Experts of a small language model.
Training: 627M tokens, 4786 steps.
Below are experts of layer 8 (counted from 0) of a mixture-of-experts language model. Rows are named router (the router's row for the expert), up (a neuron's input weights, with its number) and show model dimensions 0-127. Each number is 500 + 25 x the weight over its row's rms, rounded and kept within 0 to 999. Numbers have three digits each.
After each expert's rows: "comes after" lists some tokens at least twice as common just before its tokens as in all text; "mostly gets" lists some tokens that are sent to it at least half of the time. This comes from a sample of Wikipedia text that the model never trained on. Tokens count by the router's weight.

# expert 93
router:520499488547508553491486508516504498478488482541531487514502499491489467456427516518496497471514509479473513491502536491429522532551488500509514487489465477532483508538497496511502504540516511530495500516484493473527491489526473511487501486459515514450485531522467525451489535511526505546493505527500489489512515523477469535523505492434526515517497551521536477530521484460531517517502
up0:524534510489475491568472520494492506481494484511505479475504507490485538550499494531445529465503475501485461509503493530508449497518463515506461475500440508551468539473483494539485498496498502534521491532476540499483457492526473487475516483551507477465487482517514498481469501477502532509505559506469504529485490529505526521503489485487561487542498491479490454506517476481508515484523
up1:512473493514511483482493542521498447512483504480480527555514499482550470500479483474498471528526524487517514519481542540506493505465509527535482538459485467525500558479474486524488533510479457499459475533508520507511501533561500510489506523491455481480496504532481493467458498537545480493488517472525534470510484511512492527491510522485497496467496500543478484499494464463453528479525
up2:516479464481482486531527471509534528475462540488496534525470527473508502539454489533488493443476494481509526493509482502518462503490494508506494519476539475519482526530504519491485541492483488529523484503463489500469559531520493450504494501548499477487486478475488538483504472502492506511487539483468511485480455526499494465487470555519527533483508454475500444509511527496497471551520
up3:490505480491557549515544502485464502523487485482510555489542518490489486445482548490464482504505513513542474486479510482505498524525530500478483480528440505504525494506516495502501496535501512490511494521509475527488461507506554442502491513498487487483490478479498511482477514515464533555517483514522473471537505538455502498480483513496496474540459550486541519468513492476500541473537
up4:464465502483451517480475481514528472485460533521500519468521512528480485492476505515481519475472504514523525492488503497520529544472523479447470486515485500520478511515509475513517490500473487464540471494500526471533494520458520534479515530530523494484497509461437537530462554509542500512493491515480520525484507570506510510496519492472533507457483494476469478448482509500528541507485
comes after: " |", "0", " (", ")", "==", " | "
mostly gets: " / (", "- • Summer (DST):", " | Pld", "; Ret; ", " UTC", " in ("

# expert 203
router:474508517480538470509483505499478466518478547488508508494529531495484510491497512514491524511475453528497511492463537511479451522457466488524470527462517509468489452519453536519519534529515462491530505495547508509480506495516478503468490569495469467521468534498507506505469516508475504494530487513497497521498547518513498533506465452482472437521482485525497499541500528508477494452507
up0:496518507536536506488496485523461478522484496496511468475528521478470505481458527487477492509512510531492497541509467517509480527496496458532533547523528490502533497518491480504550489503473516497485473524488523537521468573516474511527539508551507478497469455512513513525509513523519516497505530528486484543472559519467497512462494500462492494490485511510483509526562479539536488549515
up1:482511474465504533492487510509487525495486554528490488514501512535515510501495486495522488509512478482521517472508525524490450508493511508480464499502550501472469493523513482512519475459505480467515501484553505503497507515521468462489495522514492516490493478580569521475496467532495445463568504509500492496431505470508535505510503505509502521550544477508479503523531463495506479475538
up2:443536472437491480522455531466502509449465545481491499480520450486498480522531484508506566512486497516514546494508595511550502505499518482493494520489479492515504524514502481529476538500503486480519490512497454540485483472508513482515501489548465488492514494532476518506485491493530516479527521503518486509479512475500518524520470480542486509502497515478495503519515554535493512511488
up3:528480447503479510537515503509542480491551500474512497523513492476504476470488548473535555505509462485529491479487473536493521478487469497488489479525489485515510553532519501514505521536539483497527515507496479522419523499541469506512499495541506470518475482512486509491482515486482476513543493530470510489494532474514490472494531469518562504535499480529490519544486540539519528507504
up4:455499480494501529477516496462508478501491497525509483488536474472519463442483537500488518486521511531439469461492525510501495545483484474479506515497468454513497500524444506559502533521488494485479475497499489492485489476531521471522510511525452495536526494547542496503512494471503508504499498529485477489563477519495444487491477467447512533495504484504473511540486539539503491476513
comes after: "2", "1", " his", "'s", " a", " in the"
mostly gets: " television", " professional", " guest", " young", " military", " English"

# expert 102
router:492473484465499486532522452488527515539492500486526500506467450503468524511528526512501485493464547455529535548501515475496540520518518516493501473446468521527474521541499511462503489534485520511475505483506484482542520461551508472524508469471505504504520523498470503487532499536504502489516487485492504506512442473456499530496496527527484553507519517498546526479482508476509490549538
up0:527495475481478506489483478535481466474486476471517467478510461494531528593480540504536493516521479486509547486489503488495474498492508514430496492488469501497525487509506495517508510541514468498540519489503464447511525495507475478475523512490475499503523520546465507481512479478511493526506494510479494508501464456492529500439477491492515500483486505590526510471527497494490491528472
up1:449503457516471508521539511486517502489443449461538516478525466530477507520462497515521510504525511468532527490498497515446483510489530508462515523467514477531489516521486522478563494511519487464508507500499474471536504534548525495501482448482497517528494524522518531471504477484535521490514513535502454522493506475493509508487496451499480536513491500472457507463521487550493492530508
up2:511484540518471508511477475485535484524512476535527505504501478492506509528498509487505542510470506469497485490558542459505505535491490543493480508473482439471498517527476496467506547557571519476488501491500471496519477498549491497514516513478508490502520553497468496518476502499507513515522537540566453499473493456498492510505465490526520479439503500497510474526515523510528510516512
up3:437530498468455522479504466483543460505480484470478513478474513528496479497471532508489484502518487490526498507525517463536545523486565521514484467463496526501497491544521479496494516528492474509504518478459492500505484515490495478502489523497482520511552529544490465465494501504498517522517516532511496527514498434476458516541506471492512551487486520526517476503449453503497519502543
up4:506459483528500559539506533481506460517468531512501533481498513469449535484508509524502487534511538458519558477529459449498528470516484526507519504517514473499476556540451458514493504542523518543514506485507504510466497512486545508504480474508497514461479517529492495502504510507500515538486509477488469475494492518457497555496463499489507504468469510507510516518476536522492491493534
comes after: "\n", " | ", "3", " m", "| Year", "vent"
mostly gets: " en", "q mi)", " increasing", "| Preceded by", " dep", " counter"

# expert 240
router:529540527492485486487522502491480493550509525486513494474517496514514475479513501509476545445504454447494500519506493486530526466488524481510494505519542520493489491529503463504449453499478480496513506478501475501543447468499519503493459468505492516507528515477493494528457481554472522504466463508519512540535517486512515455487513530485476476460525538451488514498454510504507532548503
up0:518540499525500513487462507509499514479474509465529549510508483459504488473509491522493518527534511484486464459468425477500492477491545513530490534491519448497490520515451535499516453496516525480513485493448495548475466483522501519496480495543489517482530492517498471504459463478528506523503486501514502516480500529470502490443464521509553463484485537512492488499481531516520488522462
up1:482510520531569472519517479515483506494497521482506514488546533475513556512456534528489492550484495472516517476475476503488463508475503556511472464519515483531487512539521525461521508523492525487525491468468466467526474485530494492462528486522508504478525541517505508458485481535507464511493483498527525484516550508519469505495491509504538466476514527502458468525479490536463496505465
up2:470492498520480502512485486476519494462476486520505513493483528503491537515531514501504533508519503507502490478566566490495532468486509513544487504526511507500505514488475454489491518499511538508505500515547539536567474550511533502474508502507485537491488555510464516541477490499527487523535491487511487498515508500471501460490521540455419481488491530515499522479525541521456498520498
up3:467522477512483529491525519460510501495455479516519498530516505483495554500544474498514552533523453503487502471498482503524478482465490481517499477523528498433501476480434434463468463507508499489492496470513501510518472488525496500525488500508485550491513506507522539504500473453552525493537480550540465516476526482514464492485488537493501486498496527488499493492482535495490461496484
up4:499504494494491514551544485504478486517468478459491494531522449490533513489551515517502544546520485488505466512502486512481523521514539530548514509504557509446488525555451490511472486499525524489532498508542444516525474487537488497521508481523462522498483497520493548512497486503494499494499508502507468502529513516512489494467466537506522512446505520532514528526481520529498534452498
comes after: ".", " He", "\n\n", ", he", " She", ", and"
mostly gets: " has", " He was", ", who", ", he", ", she", ", he was"

# expert 111
router:502544453463538558534495559466507519527493496468506489488520507471480478508499488474497509474500496503515445557526531481508525544497544487481493517474507513490488500500515508501485492498472523514503501552486548529457464538543509492549485465528476498499485469547474495499517543502504530479528485479539516472499477519502495473453501505512494501508510491521523471489493452496474512470477
up0:505521453500504547508498531527517526482479479501446492486507523503503510549498497493467511493494451510481453491513477516500517503520520537534517504512508481483461503506466506503464548487521548532497509512450516505441486481453512486513506481514472499504523563522462483482462482548508509498508519534460510530526484467496502532474478449524489470470493490480495482489491531513554493485469
up1:487540527516483541512521476510449511511472488460503486520491453561512517498484492464522533491493488456503490518516531498470527521524480475533453505487514518527540468490506477502528525546476468496503527496483526521496501493492513512513495542498506516501473514563465482502476524518547480534531494478512523418491511502508478508507518524506506484546515533518501514510460524527509454519479
up2:497489467500494496567458489462463512465513468504505500512469513475511527510485498531506553497504548506469511503572485438503482537474496494500480457486469485497511528503518450554471491512486486496538549532484518491486501493505502494522456473489491474481476534507548545537523498500481518513484502490537495492484470489473493474464531489468461496519476482482476530499505481472509500510509
up3:479524475489460522530533534477523497475459506475499493481499514483506480505492522480514502535500517502493495514495528503468491529562503450490473508486504516523498519560495507511523456558492470485521469540492498509473460510466495486541448549514481500496513485581502507541473522540484533492523495495526525496525460515504464504472524516496491475494499462510490471542505508489548512500500
up4:460483479554509531503558466481493520490464526534540501549485522509459506485504482498503496530499530503516493492497561443442501506509493474496498518494504512533495496514487493477517492484451488469486503502493516515494536513503492498535494470432491523521518549504541446538496513474538501499545547542465486501512479518483512486490519510507508506472515529488497487456521515498496517471532
comes after: "\n", " in the", " in", "On", " of the", " the"
mostly gets: " February ", " in the ", " June ", " April ", " March ", " the "

# expert 198
router:484494491499450520477502470470522481481497521545505463439462505496470481484506501474502510526492481463482479487542503504534564501491510470527484523510569501484512502528522506488486487542475489485504483496512467434530470506475484478479473467521496533508529515472491506516497470508520494507493508490480487505501530499500487479549506484473458459455459494478486517523482564524463526494473
up0:461469498551482468477487439506510505455488508465515530474499528463473479515518474472479517506519470489507484545529542516512503498473520526494479483526532474496454521482459484484474482500516477495480513465517518534585494465490475523477488470482488484529513511503551500509473503498494524482523496495487493494530504485493495438501488497456504500470521513500501480545491538458449494495484
up1:472505494509488475529521460526526501475504496523507516494519482445518496532477552468521528547461508485516562444526502512517521537504490548462526503507534475463536529522521509502488474479512501512517478473490448497527488483514512523468495523480508499535511499472498512487516462471499480502512511505530453523427532498478529474530477497465464485498522490536495484483513491495531476482520
up2:504543441523466524486515480572523497518546527471516517503520487488465496472465512497536460444533486531503482503497494530490504527520499464510470459478511475532511473478538509479483527511488535529536515499507482469500490494510527532475491488479502504517500522514458535474489522500454500551491542499481512492467494504538516527494509457534501496540520526523455490539509527485502490515495
up3:487545495497494470491471501509509559527476493474530486515502525529491477521507500497487480456495485446451496515511470516470507507511522458561486525531549513505480522501494513500489492474515491501501484506515518499510523509422516515471480544528518531474473529494498516481447511465471475478527503517527486502513533501480456482500518491446461533500482527502503467455525466490550497488510
up4:495523512486499506531463493543480526517525557457524501515493513522513475503528509534533542464495483470567488500505546503468477447534476508536488479506459500493502533505496446537507478510535510507513497543483471521482480505466501523505477463505483488483450506491488497456478491505487498524499505475488515480501524481509485459470502483482500462468495499433515487444484513481495476482529
comes after: ".", "\n\n", "s.", ").", "\".", "=="
mostly gets: " that the", ", which", ", it", ", she", ", he", ", who"

# expert 230
router:476503505520481547487498495484483501499492452517546451480446485465545530496511502511477508511487519482481534487507528509469504532545507472478452470469466518491487547515509491480547494517513499511500512506456514476494452503500516507478517520507461532459549516500518505515510510483504512525549501511509491498500510539482490540505504495438542505508486538555473523471543495483531463515518
up0:466502484522498528494525483465503513510452488479495514486493443469480496498465416459510515484526474456500494522496572479511477492522490509515548512556488470489462523516526516507494516477494495513555507525458524494549503483505468539480494492507488483518511504533498518464456524506477510473496526539526495470480512507471499513512467508471493474487519489540495471484483506469469496493528
up1:521537495505511513510524462513508512519474497510525513509486492500498522506514491473491497493506501489498516482447488439523524475533528454422485499493481453504492499464532456508501528482472469467512530511523515489511511508478527499480486531533536573521510458488526525475495523493485459461479523478508515491547504496515527485471480534496490533481531479493471494481471485502486483515576
up2:523550454500500505497456515457491498506501474519475484495507502526529513473494470535495540479506495512522533530493508491448459542498488523485466525494446511514527500470460516531536532516473484541539519507472495505472474526518460504522534505493532539543444486529498495495529507525474471490506494487533509454475482534484471485512497496439539535494510489497507474504538522500503493480487
up3:541491506502478526514547496495486545514505537443494515481489497505474477498535522456543511519498458475490500510512476492504542508518509511525484497435484536491468515494513455535430485508518526539506461524501479526482466511517485515478494508511497497511534475540507494510475506520517547520537485492502458518515470545464530518524511510462545518513511499515517499521527447514468481479494
up4:490484526472452494501477502490521495473448535518474468512502520501532521488449502488542496481512540539483511525437492527520515523505505567535436506484503499475507541505511511520500519533489521503520491525504499492555509498504534533499486510506524489458513547476438480515515514495523496510542501476503487488516506525542537512505495495468515510568466515470474484499502495478474486488490
comes after: " |", "0", ")", " | ", "\n", " sq mi)"
mostly gets: "andidate | Votes |", "- Coordinates: ", " / (", "- • Total: ", " % | ±% |", "Scientific classification"

# expert 126
router:528509502510501525480470505498456485512459509540489458524512492508483470474472511491485503513501470467498544502466516488533423554469484429461511536478507468470498509557469525544534499487535462525493523448531502513503485471505508492494467506495487496480458513495493519495458515463523491461509483484484498527513512523507484483516485554501486507527518489513468491519481486508491479484476
up0:529453524525499479468471460504521457495531513487505476498503502517503521520454485505496471544539503505498487485507493486483506480558514500496490492513471438502485514480511432526498545525477519489505508486510558525520523514500500514480469518504458455522464504543454498488490508489473515530530501551465506479538524505491486499499504548524479532483478483479560482510472472491504475484478
up1:441536514464461500525517528475515439485489472519466517468465511476514482485483503483544509554515459497502521459466523535513464503519491499526538464501483449457529532515463484513458505489476490497483494496516546508534480478505498525468480497546518496531516493506515516497516468496486476473483501470512501481515513534489493531504503537509503509482491500518462518538452500551505517491466
up2:524547517484430525488496459501495558480532541495528489471500473475485504504463482543507492459515525527505528520545470460482546539543506483515533485523528460480495491456478498541510507508487511493493518438476514513557529493496508510494523514520471466529486552505492491520509479488533480492512464530478470504518508499509513497519468509518493516504528482498505522481499499480485458529513
up3:506489497552469515542490483459504480508510542523523456505511464525513486477487513493514501478487498474520492485527510491513479528501480550494535515491524500531494462544508478481491496484494546549499515502503497501444491494494537487493510494521460468440546526486521479477532500463530479528502504491537531550475477525478462522510510504505514461504497488530525534533542453520492545502462
up4:478551478496522517525454472459488470465480487531489514541518528521479524496538490498482522534512453506496465511557495475468498453484489491502478478535532492522486492500463509530534523521498495519484494457543499502468480503490513482553512501491480515499503467463468553504504523470466508481502518530506449537524524531526515542470491500473512512451503542492519480501493516487531528491511
comes after: " ", " | ", "2", "1", "–", "; "
mostly gets: " Best", "', ", " in the first", "975", "iversary", "illion"

# expert 120
router:521489498508484516505467475529517501522521503536514497514528502532494514491535510520474522515503491534496486455472558528513466484479504431525519496482508509487450498517466497483467515504470451494507510510502474510509472499505498452483502472484533530526486514445508465509515461513449486509452547529510503536504463448506489514533540495497542494526498519520460471466482479485527531537500
up0:477500537510505541519496501497505474509478536524484495490503499468558517485498552513524526537542475501491493494513503544495499506523535488508484459501523508488446537453511459484526521512540494417490531503484501502501489517463527484509530506479528487510523475515476470496475503500509482534492509478509472513459468473503450502508496520510506516529511536484452483543548483551530514500473
up1:464524480468470502507533496496497489498499483480476528477500516467502484489521461515495510470516467532484524468500526525518489538489506479530494494500518485449507506493455468500476484503525494475520487477514471499529479475500488499484498533489476509500511573488511454507517482531527507488508496541490462526478491502484495492512497512466489443447454537511506525594492553475510534503552
up2:482494488534502529554452491528497529512499473500530490500494505512510531514506547494487512508482495497533537496503485429451485524487509501499463529486528512498494499534529529468541490527445499455461503523507518478429468474516502485502505465513477535483547516473465496448519471489477544548512531511524476532487477525485497497522502524493496471493472527511492511517513506526501526496526
up3:514532505468468536488474494457531511505471493525541538464496493495535525576530501462492520512473469466509479444517477523454531508501532513535489475533492458515525485525470476483494490533491502515471520543481525458510485528494490482491530464519520521523491518528513488477510501518479525493484541507512502544484509505486481482496490478477463483541522519521481457459513467501521516484524
up4:496525517473527529490497502526482502488441527527518509488478520476443497509445485472503504591520523474503493468463539473510492508503491502485497494525530548509453524520495476479488527518482498511503481464480484472496478520505487491503447484482491474512501493549502489522493496487523486518489506488507485522532429520502535510487475503518490492488470522511485477463568459474483537489520
comes after: "2", "| ", "1", "L", "P", ", "
mostly gets: "ER", " ESP", "ZE", "EL", "RO", "OL"

# expert 90
router:526535485494528537478513472438505456499510511483478501464473479497501501474502497540527506555508516515502529534499531526494476533455514482541488515532489515512462527527493501511504524490487479514480485534504522473518471470515464491503499526505498502529473467507524528501475477498531457476470509478527492508492524461497484504551475524460533503506546462537468454520510506500540537451534
up0:485514498491500484514544491497500494484467509548534490500531490463474534502485541538502488539522524499511458522487493485465539520478479509472465479539516522515507530536511461518524467536473510490508490538503473494486545544546486556512501526457509495550465503525485525503512465477485489491514496494500517536461505480493475476453518501451511450478506540484471517487513486457506516523502
up1:486521514480498563493505525475487498499488540496522521502509520521515520482476542479490519517500527541507470502506520530476471467493487504520484523492516474480530473442509503461482505495468421527488534514465490508491485494518470541490495544481542485507525504483500512503490482506486518528533497512527520509555504464498492512465529518508495472509543506517545537447551492539500507441479
up2:507508468502505516519485490519467510488459467489517521527480477490516506517444501488505524502511442528475510466461545478535512562525481485506488505516463515488482536464479493510492553500524551559518552547526501490475476497494509496519531524489488496482457500571518487480497465491514523501471485464492515501517508540506518521506520477473524446499493531503507496518522483494499482498543
up3:495535509493455488525487530478501498464463514519487531482496479509469467519474523437526524497506494491487509500485487496521483456470520481505473488469478461478483516495506480488514508477533447533536510461487477510509475503519517469493484493495471514515490488495547475487479527461501460499467508521521474509532534520473493462535504506551555499494485505533498455503505540574498535539527
up4:520544458468510498500502508474521442528477514448515532495440491510512489501491499474523548479509514517485548512457497517486511557524468499556473477512470546489516511497503542508534503514524494495490487523507494508491505486506486517487494557504503500498509492487479505490493473472529535502505497494487521505526474506460460516503476527459536436461533474538488517517559519513492503532494
comes after: "1", "2", ",", " in", "8", "- Country:"
mostly gets: "°E", "–present", "°W", ", United States", ", California", ", England"

# expert 130
router:500496519510495547489471440488496493500501503522496463484506520483468501502510533507478454540499484438512541495472536524478478538487501487516487456487494523521472504527472506533508507491477475479501493465516515486470463507475501502490510496483534540507527559534492534488453488516583488513512496489497515506515509533520509532511452518459523508480505510473456487517468469508531463538478
up0:525497516484452501509491498510510480494467491496516425520552521464472521508511521504491479508469514502479490500460541501503496482508491529524467481496514519503510478497503489527484492508529496496465484531499506494510469549521505509487525491510505551490493516507496532447424497449509449493515514522534484492538514512497520494547540524483495496474481446518498554487496449498444526467506
up1:512497566478495530458488469492545525519467510531491482422483506512526521497511465516515473498494528514530509495502505462488500474501528496490539544500502461508514499519480504518470479474516500487503498535521549464500510520465496517494492513497496491461495493483534471526505485477471458534521538522500504519511506531472481497494479525506491527458521498569563559516517468486526485521489
up2:505574530472464555527476502505506517495462478527545501468518513490515520507502517511484489558492527469471515536461516499493530536496508488490528486518477502456505503475548504504528510512477531531449533532467506513475489481488472502519509532515487532510483498483511467502514506488465490536463480524518531519483479502494453479488458511476473473472488531558477517486511471509525492467523
up3:492504539459459488541489501511458468480468490535526514494476470544456505476543451465517516462528495482499525454511581467529507486523530485494498491473527494482505525509503510542476519502512490462477494496528469487512536499507525500486469518495513502513521505498476491524472498476507500493538529483455452525466509505525491524511519472531504483540506449525502532491538493479507495521470
up4:480514532491505513528454523495517485531515493493506512516550521510486497491468500513509475512472498449506571493468518529479491507510509506497503517479513451477500523489514497476496481528466483517526449456538481497449466501543516511536513495484470551514496529508516555503466551490508481521493508528526538507481505555511499546552464501491516489479508487503509484512511489444465467491490
comes after: "2", "1", " | ", ":", "–", "."
mostly gets: "200", "400", " sq mi)", "800", "500", "100"

# expert 104
router:541538531481527514532490500486507471541489512511466554467510478447497504463501475487512500523479498495541522483508558561486460546488500477509473475499506542503504502511515519492492501485506490473508485483517508520450456484474520476521460488497483483502480500519523488493497492538492445492482476517488486499486515515515510523520462464455518490484445516572529527510488506524528472491469
up0:531519509467508531524500524477486522474448510479453517455511505544527505488519506476520482533517469460523490488483528517497507501527486519510496500458499553466533491518498448490509496536510519524501484502500533514459498476485501495549509511481464503502497516547488498490510549520483539518516524482502516512460522494477480541508529493488433479467485469495542491466570486500514526517532
up1:489506489412494514499487500502530484475482489500456500530527477508501476529501493470494500511530504477488482507517525491510532553455544486518471472503498510464514500505485481497508448501532493454491487471471504507511528486529421513493474526488515487505500527477517478496450512482524509522542479510457502512507480499455510466540540436457504490481467521499509544473498508519504502470490
up2:541476507512520543526488525469512472524435496498514470485488532515462533502526516475481489531548496481459527496509535500474481503529483509506474481485517517515492461490500530508474465468492471462528518503504527491526511496505495518489486534515478507502492559540484492495492500494492470448498525494502513475511500495465521511451484505458535492448471544509556511492490521518454516459448
up3:508522527479526538531475517513521522548513539533508523500519511528518503480507540541531475508485519538506438492461447490486485551488518485513540477496471452523509492495475481464475524514523498470527509508550463499472488497480528488568473543505502506460502512504527465464475508507500483494511487526495460492455488490501493531498531515508509493534481503510447511508464490495497525477515
up4:532513471483518522481484453509487480479492535498532496466477476510545514451496452523471525497480531517526504486485507479479495512507500502531479521459489532489513519505514487480494528444522507476509476477518531505480499571458520503509469462492474547473504472541532499516433513504511484467512462525499491437499476484511499499511520514467479474515506528499497492499557482508511447512499
comes after: "1", "2", "8", "7", "85", "86"
mostly gets: "q mi", "980", "940", "960", "920", "th century"

# expert 100
router:548486508456475485475526522499423490510516535514502488518499500528543537523526480474502560464558503501481499473508484509492526467456499495480527469514506467521490473470476531471486480515510501510489518485475465492540472465512490502541447451485465512515497460461513488529485504527521537521497466498452468514488524486507487502514496506503515510472497496472476496494440491478494485513507
up0:473545503527467485528537506521494522545488506463490465475486534515490528513545479477532520522542517493493498465496519488505536477492518506518512465526510498483510535475481488487457491471461527489470504483507527554486494584536471510543484477510464525534525512503526551484489524495501512553529508518501501475520519514495468503486524498510508480441500544475521469487490516480503505504477
up1:507558493472482526495506472534459510465480479482519449481484522500514525504556477498506522504539470490495473446504515470540508492495530481477525487540489509475506498518438497486466499547494461466515510512460492463505476522517525507470490494494468509507472526537481550519473450504535476488522478512477490487454509493504470528523484509535532471517451494505507460502510524492490494480486
up2:527469488463485545530468498528542454508488540496496521442479477520513465522504495553508497517563495470475495490508446501479550511541488511493533491503464490497513517520484515514486553505494468491496552530464478517534473502500478509488482504486470485503451525510503502468454506517543521510528512511452487468483504512509487505529497550500521520475507518505470517511468509539486508500514
up3:468504493464507507477549499513499497475509469501493489510503528509496557462526473493455543502493528551518474451512500468508527517510513489498516472520517477449495493457506458509479507503509468476495488544528474485472486538500489537498502487473536546489511487531486521527408480502515507522472514534453488533491491491495479529519533503488497447500483529505462517508497489512481473532508
up4:505490486480509497557500507484500495456473514508510492501503486459538533497502504468481480479529507465479504479504464461467536467514556490479517499523520506488500523520492497481470502485488507467466485499484469450511486509491536520494477450504548493515482560520541524468484503544509487512490514519476477463493495500499479470479481503448547487481436523487517498537508458533539543517525
comes after: "\n\n", ".", " that", ", which", ",", ", and"
mostly gets: ", in", "On ", " On ", " to s", ", after", "After"

# expert 225
router:519493515510471524493480511462494456505518473529492483517473470492496522479504476515547484520474516529492524510519463484508518515479497465492515487518519482528487539480537489486479513536538536497512553527504524518470510478500469494515565536442520504500510529554493501523497480499532494487460510478503455488546480516508491527532469549456487555521493485518475472487472475490516520474454
up0:515502525485449505533460512489508523503499486523469481491454499503566512482514535497479500524491517474514564485522520496503522521492490476481461491520503461522506500457510501508527468489543535501517478493490461500535510506458513469514521525514502501508514502506478483492450491482511488573519526492483456515470531457516530529540531516485484480496476491540563529475513476506522488491457
up1:502503494498492506495533476444508479505471434511526484519522546506454504546495488495481511510511512506451516485475492460484497481515506503466467517520498489492460501453493475486496515506533478483553526506541471498444466511492501486485524506488487479492483487528479517470509522485531494488489480520524439473475502508488509504513415497438478523509489514477525533491470527530475466515488
up2:468498475468497531475482477477503461519521473524470453513489509489534508465484520487537529494503510494461497460493475445490472520532528504481475483520541465488489538493522453513502510517463495496552520528497493478510457509471510519515467482485541508440533555472524457493491500498464534507472481524499511530481482482504477496543457531503475510486500487482490490540483546477512494497484
up3:523505513479503576474521510487452558486463503523495480539488504513499512507546515499481512483527511512465496504524472511517548546551525509484503471491505511488497516446545522539469482553528510482497502488480453507473492511489503518533493477497483506495514520518503509532485507535511487498489521547529503507506527521487555502486496471534482467431480482488488526508500493462461497508531
up4:492548484535510548476469517505491483467501514555487481550460452494494530518523514505475471488535518504473478502483486519471493544519536513525484499441556521478519492492520507480481484542525492509539482517490482511502488450510514511491485520491478532466503490518521528491471478520543482481470515514514474491538499511479452537472505505505536512510508479543536466510480477457460486517484
comes after: ".", "==", " ==", "===", " =", " ==="
mostly gets: "\\", " \\", "{", " $\\", "^", "$"

# expert 60
router:527527506480459520482475495486506526463477467525490472485505524508535480468483485510527468463481535504472550514496550515448499554513519484532493504455513524504521512531480513490531478520494506536489461466504510483520481524464492494503471561517476518464503528488449525473487505511508528460547485484512464520526497508504494517467461515442496476490497551482478516487522497488510509510530
up0:507530535527482476521480502514479508480453544492513506528517519510452483497503543494505508502499473495472491499519534522514509477466516457538503481495545477490459510493524525479508480443504479546490479484522520517464493469531537521510476509475496505489471518477464507491447465503493503519483477555490480509471507506501529507502507507512485449425483526563503505486544502489473544480518
up1:508514498495528541515463438511528509444545481525506499534497490511540486526496525502489532464481475484509488490474518530467455509504502505519449475549483479508501507501514490467459543524470527538456496492501522498485525510472489520464482520497483509461544476518462475448467550488508533518497528510532476489497511495513472483501499481455531508541521532508525497485529520494490497483468
up2:499501505502507484552489530503502495469496509544506505510532500503511478488484492480528500517553534485515481534501510471491523511509490542565498495466487479516528504496507492477454469536475483518461491520518496439444503528550474499498543519518512560491491516472536530506489514478492512455496522501482467541499509511487507501503501518442510476498480438550507499480483485532456508505537
up3:506470478483476510490509523465535492503494499447482495477512504492494486459515470487506497472521493524506519487505500484527489536500552485473476459497565487481504498483539515524568505514543480550525501499507515518491430515480490528485513513504456547547513515500467507485507535498496512561528484501531498532493504538505525491506467509509481465510497494493506492504427495472539494492459
up4:552503520515458535549516508507517566504536522500543484482505527489528479475491493523461528487490480468486527535536469445454489491520507478516506496541514463474504530473485519510524526521507511485491500486484503503537482477484502498544498483502506489518476518465515470554497501484477510519547484499494486476513499496496541492539511470525533499471538468501488527466549480492472521463455
comes after: ")", " ", ", ", " | ", ": ", "\n"
mostly gets: "- Born:", " % | ±% |", "- Died:", "- Binomial", "- Head", " UTC"

# expert 114
router:483487518502507519478493511479521487524529482528523471469478514517508521474471522467520544468499534496496480514526521506476483469496509537545531511494501510471480478508502506458497477509504512509476470535481514537490479513493509520476457507540466478489446505470477507528496500559450492466502472453565482460493473505510519515490537529481534526476474505583514531491532476495497494486500
up0:511512520523474505507510436480536478472518504500455496466463585487484484515495482444475473520477450511550472527505545493484495538494486519526522475508520512489513483523487458485504460520495511500497518474465466508482484487516529494526538515564477460483516506479501514501500522493521519519521498499478431520488489513502542542492511535473479522514501498518481479512504501503526519477482
up1:489488518529532516474503473489506532514537507543508482524488448534484531534472509494490542491490494498514483464518554470492497520496486522472516464513486481527488519476468484491472507459517481440505503526487479492495454474500499498502507447509504492463487503472448475485495533476549474475469498492498479479507488523532510510508435474509541443509536484490474528461474497545510534507503
up2:507460477513468511506482527500502529467507518493494497495488497509508459525525502475520525508497528499514446486492535473517473534501490505467473451510490461488561466477560487488497493519495475485518492506514505489457512480536494546490462466542494538501522560515513508479520519477475507579479492510549525533484481548442507499504476512503528476505483481520496500503497496503492529477459
up3:487533483499536531492510487468475556534490525508518458490512483532492500501518511523519531525524493499550492499513531507459522522529530474473515536543513475458537493501504523461460524498518507525495453460456477480491483517532472494514467483513464481519529450503515515483487508508511515491498465492476488494506488484541550513476476535500535512540511499550527535495515495521484485492564
up4:539507477494510499519479467496497483472512487477466457490475511489449468491469528504534532485494496417500514523490482444503454496463540513503488504483471494516512516519516477518466480505464569499513487527510521520497512460544495501497499494515462532507523509498461517475462525484464504501502460472539484554503489518522502451508508494493525512461478489548524525516518511473498530509495
comes after: " in ", ", ", "\n", " (", "–", " In "
mostly gets: " In ", "In ", " From ", " (died ", "- Binomial", " Act "